From a checkpoint of a small mixture-of-experts model trained on Wikipedia: 10 layers, 651M tokens.
Below are experts of layer 2 (counted from 0) of a mixture-of-experts language model. Rows are named router (the router's row for the expert), gate (a neuron's input weights, with its number), up (a neuron's input weights, with its number), down (a neuron's output weights, with its number) and show model dimensions 0-127. Each number is 128 + 24 x the weight over its row's rms, rounded and kept within 0 to 255. Numbers have three digits each.
Before each expert's rows: a language model's description of what the expert responds to; "comes before" lists some tokens at least twice as common just after its tokens as in all text. This comes from a sample of Wikipedia text that the model never trained on. Tokens count by the router's weight.

# expert 1
What it handles: Mostly " in" and similar prepositions before places, especially "Location in Chile", "born in", plus near, within, coordinate marks like ″N.
comes before: " the", " ", " a", " New", " his", " France"
router:140138133148167122120125174129165135134207157168130125112157131153107151122112151174163156170109138091129140101129115161149083132152098142108120151154137107128165138121129071164148105143128096093117118167138127148108096159163116144128115117128132118102123150164104134133119064128099107145153152135105099145129097149144123108132129128128145177134113147151124163079146105139128123154139
gate1:122103128129090149157109142157161146147148134146100164125090138156079129148170143127151135148110162122135169106112099119131115094121126143170144125107131124174130102087113133164157107118131115119132145101093129134133136163168158115109129136086127154122138133109131135104131090146136133095157158114115135097161075127175125119124092096145137176130107124085145144186135158166149169133165
up1:119135110134118138152128124109130168120151144141145156111154120121117109125154141139132111146113154096128127101113171115094096112111121100152144105145104097110159122127115150155136132114172099139157098096104118080122108171163157145097113129110171094141145126150161103111123114154132169111138129112115128128119065179163164161115099147176123137113151174140106141161102195167131147144146
down1:127117158116154114104101114125102155117171139168098168139103111140090108132160160091166121153093094131111103122135106153126135173126119105140105138143094147109142104101110109149169119140137180142151105104142090117145110153155190142133139083154126114135126100122106134111099140129128146094105110117127107138088115102099166202082138142143146145121111148150141131164152125139144108137152
gate2:135145105145148108160126140104125117122183110145133145117084150139098185102099145110136144106086131098132141120124090140136145167132139121109171140119164104124119103139099128148175094116125157109126136167115161109149115109134155125106109145151139125108194093116164129130116094139143086098138105137140122129103134144133130149123131152137174156153156161195143135105154109138179101109168
up2:118151123126152124141117125138124126126193114132140126121099151122124181123115144086125115116085123095136116148148095157121134180135134128097129143112177099121126099149093099166130105125137164113136119165121139106119126098108145155134110142126104137145185073103148131129106094157133116084133100121111124127127119174117125150148156175134179176185128171148161112153133127110143103106154
down2:144061103135111123158124119128138153117152135088115097130106154093099068133142135132078135113121149127151119108113142104071138154136118094120137124094136103166164132136115103114108111080161136148118118139088103149067146149111135135121159139115116106120132134175110141146097174129141153158107149125137147109070155155145160156148109117105135117141068170143126113134124127128138105124132
gate3:145154132119105167192159118152109100123156157147089082111101145139113118141161132130152167135104120127101118111121132143152108123120141101166106167133184154143129103095128128122114157116152081171158166124152094134138138172179104149129164143115151100080159165154153118129131128147123140144134091150111149129125098099110089153124141124154129153138156149121145094136128145115164105123154
up3:132152158095119131095109129099148140102143112162131155148109092146117107130127092190165144130103142152138098087118139188131104153137109170109177119147126108097139149129125115155113104140115100134084189115112102093119148123113137115101093104128114117139164154108151134089108143090158100147097118110094119104151169140117106119118100142094111134120153148143170121103123108115097102096135
down3:170110096119145068127128101098099127091101130145140114169120103147149104123162112140126148131100120112167137090135114100122127157144148101121109122145172157111140072107143171149167126116141115105107171092147134141139166097112147137096152112136165157130110100130137145120175113106164146139111111147128103161165138127150132148115108131129105123088169160136174110093115144169135122118166
gate4:128120104099121154139117097072187120080087118103121121140111136139127174141140132132073150132089127132126158107134099150154143143123156122127108146134087123117117121077114140178147150113116110115131171101142134096120107140157090137134147127074082105115171161131116111111123139108119082147157134154109148132143127132106171128123134177122135161086125124144152138099140089142137160151108
up4:154140132140144119101131122096153127107142155081094083159125143158136161139126126149135114105116131095123174176152115105094110132110109126160107112122113128092104120098130126115103142134166106149135147152107139098140105138155120113156165183074075147146170157145144111137107135163113108131152132113103146128191117146112181133172152141128105168148133168121132122096119121123132145171128
down4:137126123104138144123132179136080158144116129147134108114109113116116135147139098146113124105089152137162131147125137091079109156124093122119090093154155121093091130131101131110088157158186147110114148151117153125098131110149117121116131155126112158117144129137148074134158130137105118116164157113108087153132167147132129101108134107195160161169143143159103129130181146132155117178130
gate5:095128104101148074122131189145124115111135135149150131137087115161132135132165131140110101150139119135126152105093121135118179104112100168133140123158068088142124142110131107108121100138143136131154137162136182111147099144069117115150084148124114154114122120160120139082118136071127152136100125104079135081146129101116146105097139121099150102137125112097136142123120117150150090162145
up5:111154174149106119126121113068149136153119119100098130123148113115125123142100126141153167103094124117149119149153114117151136123143155113137171119115179155092085071136139167143128130128106104176140115077122094132146123089169123092097168144121108116118149135101122097143168110164130115136144141120133123137125134145149109120195096145136099146102132120139126090153187152143105159129127
down5:140102161099095104090133150146091117167119162134115113124119138142158153128096099108159105102132099136079084154141161146095166139130115079144130165142141119116119133133124106133181109127149148124121126083135156170173111116168142125121117134089108169168137086137120128136139114105123142138141130092143143129110142135115077139101176128126201145114160141101106138126122120130135091142107
gate6:157099113108143072124118131143106109109186120103195134156126142137114107126148120122146158116150137156124131110129148149140119157142134163116152156143099127087153121105124113138091123114145152099127106119146084147095145115091159153141100078125091089160094102122138162157123146128121141125171121128116078111167099096151155113115115150101113137134142110176130170138101093143140093106144
up6:113133117123128148124067120102147119111150086141169111130123154053080117099121133128119130099134119130148149153099126136136118108100145168094111114117168122159111110095098117105150165148098083131111148122135116158125143192097128115103127120103160100121123135102119128134099107121088136109142141169121118098121088141082155131148140151098142118123101166147153092172163137148132129146160
down6:140140146125138118154138145096144134134133157140145134099170149145141127132129149116155157122147208159130118168098111132140115158149153141124112128147121139132156149072107118120126104120165155140115147136129147128131087088086054122130119159154118163135139086148114146116113151133152129119156109117063122160109138150130076095159119080128137091118137107150135161149184131115135113146129
gate7:150172108125137128123145119151123139144121100100135128141105117179140131175158132158207117151135133124143124154089124133139123148123119136105146192103056144111135117124151151105138117129145109108128138125116086105125159119122131120172132135127118155112117162146127162129070129071161120101126131151109117122173123122104094155142146165119131076152134163100101125169156111139119104136149
up7:115147086107120138078122093170114131146146124140116158112090095120149123140178137106131106133146144147136077141135104107172159119129084064148130108152137115124143120117141138117148149142124145157132111140103105144157165117132094103165162118152150126127165133148118171153099157089150162079120131172128128120120164133148128131126139122175132115130130107084152102203121129119135103135130
down7:155139111147141160153143132154192115134165140146137123148099129097084150113122152126110167114123137096131151128155129131145098142134133114173140109125118078094115089158118137132105107101162090166145113106115134146114135128092133153149145165136121156115138130160106147066116145142134086172150100162135144160133169111151099131120163129146124154128138121130175073142179122108100128149108
gate8:115134083150138156183111116105139111156133103143132100106139152141063128169128127128129155158109094123163132097153138185102124145174149194097124113159158152142155111131089105113129125146122120093152091134103121128137119151136111127113140158156135131111133095093141161152140110126155101108166155130125134098119101138134126147140111133108111148095099160169121132105100129104085125173095
up8:153120126155154142107131092136134121157126102123123118107150130082129132118144173119155104143127045122152166145127119119106137124127123168086126172102153132141110160139118144143067103122092134125145141157147163106147148135105152156134167109128128123171166126101114153170112126112127134132178103101133087109127146160139136138164130147137126140174149189139138127165126098140166161139123
down8:106137129157144164137153150117140138113120119136143169132154134092173143115133108129095151159098130057123106126095120137135112119192161089136131118183127147133082141152152151158106106149138119153092109124075128154111132124134121126152133121108168116131143102098134147059121125129096145138163114137111117149158113141147128126171104146120109156125116127104077150154136106110079108123158
gate9:114112130136109148134093089112152150086150168103077137122117136169103144104128184149147108105102098115151165143124178156129144076107145123091129135114134156139148128097146156112144116155128129129115181085165125156117115135097135146130113113164117123076128086115133136118159131143098130123102195129094154124144125134112107136170119126099127121152147168139134118133154111163152153164122
up9:144155136134134144150161154116132093133112120187181106128144121093124130135115069129112179149155176132100115134144094124104107164116100145104145128117128121125144161124092096135120141107101111142120094149096145111159146131140118130117121139135126095140150180136108096115077108136128110127176081095183100095116142123115169131111135112154148149112110100129120162085133118108096110089121
down9:147113118123140113167128166130120118162137132148156188141111135124104130134123102119092108076119064140112163179113127127125111134082101125154161109135150123097173096078082149120165153080157127173155094127156146118118125173125135147119112113101107156113140126125088148095110135112155124148077119093131145142160130151140105112127126162119125145148160132154135118107117107121104120118147
gate10:107128109158155113142161135146152175161162147125114109128128140132085171136092124106144101123142101125137125134159135139128134124164162106187111154129160121126158126126131128124132111109126128130127167148148090141133116121155139126151098137155130157093112146096102107101191126135091175107068163142142097142125129119128147131160158150092158101101142100116103106190117132110113153180155
up10:166131112100093097152106134103124087091163101117125142147140146138116088098125145161093132112155123150172071132128131149138115136123104145117128106149142111131130099119146083117173100110142150123120135100109059113099134118105099140119105150127201104083070109124132130137149151133152131160100083109123101108115136121130129099100156112145092099139151092140140157119118113119163115125126
down10:141130131124056121141133148118113096114162131116175165125158135098128152092121108160155088114126113121133116110159138174148148089115162132112151112102166129087147105142162114137128072080121146150102122125109106140128107149099096126144152156127092158162118107130082103121095115116112138143100138112104123161099137118160110109141076131140116107158141097127101147123170079120135123098126
gate11:134119120145173151136156109148125093132103153217113157099143096159105141133119135121170131129112101134134143114148165145149102130097132124123145132133141133159166129096154122124102150151202100109109092141143121104108175139124118121124113095133102084144105100114135137135120142107135100133159097105105156077135116120148145146127095141147117143129129133118101181118150102185127097127164
up11:131127122135136080142141122119186151104170138103111123113134144102137054086154131135094141130134156144104125127133148150143111091122153097142127136136102170122119136148130099129126161116155115138160166081137136117135120100124179122122129124111171133119125164171124142091132142138110116121139155143143156130124108115096131156131094128084122134049156159153110108115108143146076144177149
down11:128135118139131083131114149152129160158114155167162132122126104147084110116101118133139127137109152166168147117151157112133136183106154133097094123104151145143165104142194147125101116139100148108104102127147107154099135120122143136111149086152073102075102105100165134126129163139138122114115107166118111123158116111137131136131146071163125145138080087145116129112109154146144119171148
gate12:174149066104117107123103109127107121122124119153128121108129084148109098141163119132128139181114091156132132123113175105104135079090114101129155130164125099143127162160134158135144129143149101090150134111095128125111139151127078155127166119069142151129155155129147144080122161165111113130141146102135130129116087126118124159103122107127113167096118153105148137078117102145088128138096
up12:143083157133079150131127128107127155132130091128099153135131174121151124114127156155128064115139164138110101123137099127182117129132116088139128121117148130155114113079160107115126143126127139138137096123125081171095110123149135132139145085146155110131115129096112068163143099124110133163113137122079151136125166116134120096095151079142099109149096112139121072146145133111172096146135
down12:171099128129148124095120140182099163122184123155103148158142152128187154119122159115131118116136122133105075141166147172148127141097115085156138119115133091157148132104172170116100084126144165158145128111144122114144113138103188139132126096167128145135114088120166136129117132101120122177158137079139134131139110147154142139124151088132116135145122120126131120086143137124133154139158
gate13:120165159153107154166165114157102126105147111142133087100140109156146168117110155153105091131139081123118118106134098130135123097144126098118125115106118145093152100156142112121138122121111105125118113121150103129132127156162137118116111133150128125083114123156132096118186067126152128160106166109105138095095158160094128115125137113093136110126097106152135156042137103116125164161155
up13:122088116097115101143103145069110110109124102128085131144103147109108123124149094121127157106094153120161130192126156119100138130073138129126144140126109102125107147081171133114112146125149103093121143117126107157118126101096158117105140126117121121132122143101137153142085177165114105110157087112150129133162088103130111133131157123121150112139175156120131080176118164136138092089155
down13:138076132090138123145108136129132142088126121147101119119107125097154107108159120123155141114079159094101116111103138116115123119197133092115136157107113111107108075103108123151122146162144133104097086162080117157142108140157081098173150122131134074110129140094073125112083134170098113137122140122145148165125087136135113135121127131118145155121141099101121114130117090130138120154112
gate14:143166120107137100170125164131120120129174092128120110128162165137097097150123124101091181146083088134137152151160119163147109125130112145101089123122149104123149094112115126105156132137130130085109153088149104126108152120108128118126166170160157131083150148110142117159143107077166108140131148147114121098149158157152136122144170126101147116147120169131149154114136141066154127119122
up14:092107133168149132090128126115148132118072121116153145146107102109160144142092148165177068089140143100151114118098137084083153128127132150138150113108106134115098114139172139135094114134114108152130125133133131122175142150103159129157097124074118114116127104135134155122111125098112136102116099132155139154114092147126128124116147185145097142112178113118142103121140114201148148154129
down14:165149105156141097122161144100119098068116130122157159149148132148161128164136065131162123135133139172132135133118122152117159143110109088090125105116155154141119153152120166164128103119146094137089177151101132111144114148184076084116136129086136107124117158159113128122135107149153160140155125112165127133091133103125131163093130131143135169155111168103124130102111138128141149117117
gate15:138129133165107154128091143120183146074097140105141112108134181095111148120143108150110154103130170132121120127125083154144090144119175111102114099183143173136109097119095113109145145121147149132109152127170124127096112102152083092095151130132108133071146120118131105067128106148110119118125124145115145154145157112157117107120128138142118169113123123149125156084130122097105117157116
up15:112144114146155121138126122164124119149133132125156105124164097106127169092114136129173097131174133086150101172143090139113180119127147125137177120142176123144155106189163146126143109121132101119121108140137162126128118153122098125160074098152118155128132094101125130122140161121150123077116145145177096148145118157115149140136072066131160127142105144139141123107151130126130102110128
down15:108157118120132150147113160124150128106115083156137150150121129166176112139126129134163114171131112101122161151117144090113167125137142102141114147076140091129126150116132125135150136149117110138132111144140113136165128134139117174099144164150137119120185171162179132134107161091130143143133143091133100100170119153079145173095123135103066092129139097166167120108134111155136119120112
gate16:142146113139141134126097151156158083110121159087152128103151159153148159130108137108087121130155124107150121090166095093094188073097129081143122148140125114147142156083105102153163147152150125131104122144112147124156112123170132120127112142131117137109122116144168128141115134122165169110140156112126112093165163147162138135113124076130135087117115157116114165117100134101174107103131
up16:151121085149137106109130159178176097118109159107172116112185141122150139172101170116098134099108127114145109137148141115130149105136114112117119126135116092154145137074095114162164163168139142129102091160107145122118096123141174138180126159121153135082121168138139114162107129104134171153143132108113120133126134137154156127127177130123139101117116110096128135108121120113180110148122
down16:141116135137132081116141118121159126111118125129096125110135099128136108131123108151184146130145118151109114127118147166131145149196128112145055117078130108102126156131126143198088126159131157125117125121118102089127122138136155107128142111104160101141139119131104138174155159120143152135124079114123110120137146106110163151159128136132133156151124148093091109147169106088145110164063
gate17:093125141116152075173118125107135146120113115143067117175145117145103118160148113095141175143140138124156128125099123108126083109140159143146088117132104094122135111133159121144169118158107118127130117131091146150196106119110131168130132138147145134168157127154141092091143126107122111113146104185140131134157101118176116122080159104135142134118093132140112158094157122081141144125125
up17:116149131127189077142098134096105134101104148170072121176137134118119120167165109066142177145118111113163133111114107157102108132162106140148079123147134097134163128115151099164139130114096123129112127137124157145172125128149151121144131137148156122169146117140143086102150131116159127136139111148128137132125101121141131122071098101143134140136105105134143148066137114090150154113121
down17:170168108179143165086126131081103099157133179149143157116121092118134115130138158114128109099120122163102150134154160148140123114120123089121091096156113116126127140129134121126145137140139121129116176178166166113129116121138098171118128151131127135086180104130146151124148151126174139145150142149123086144115173128139128118111139120108123111168138118122124131099187121164185162128129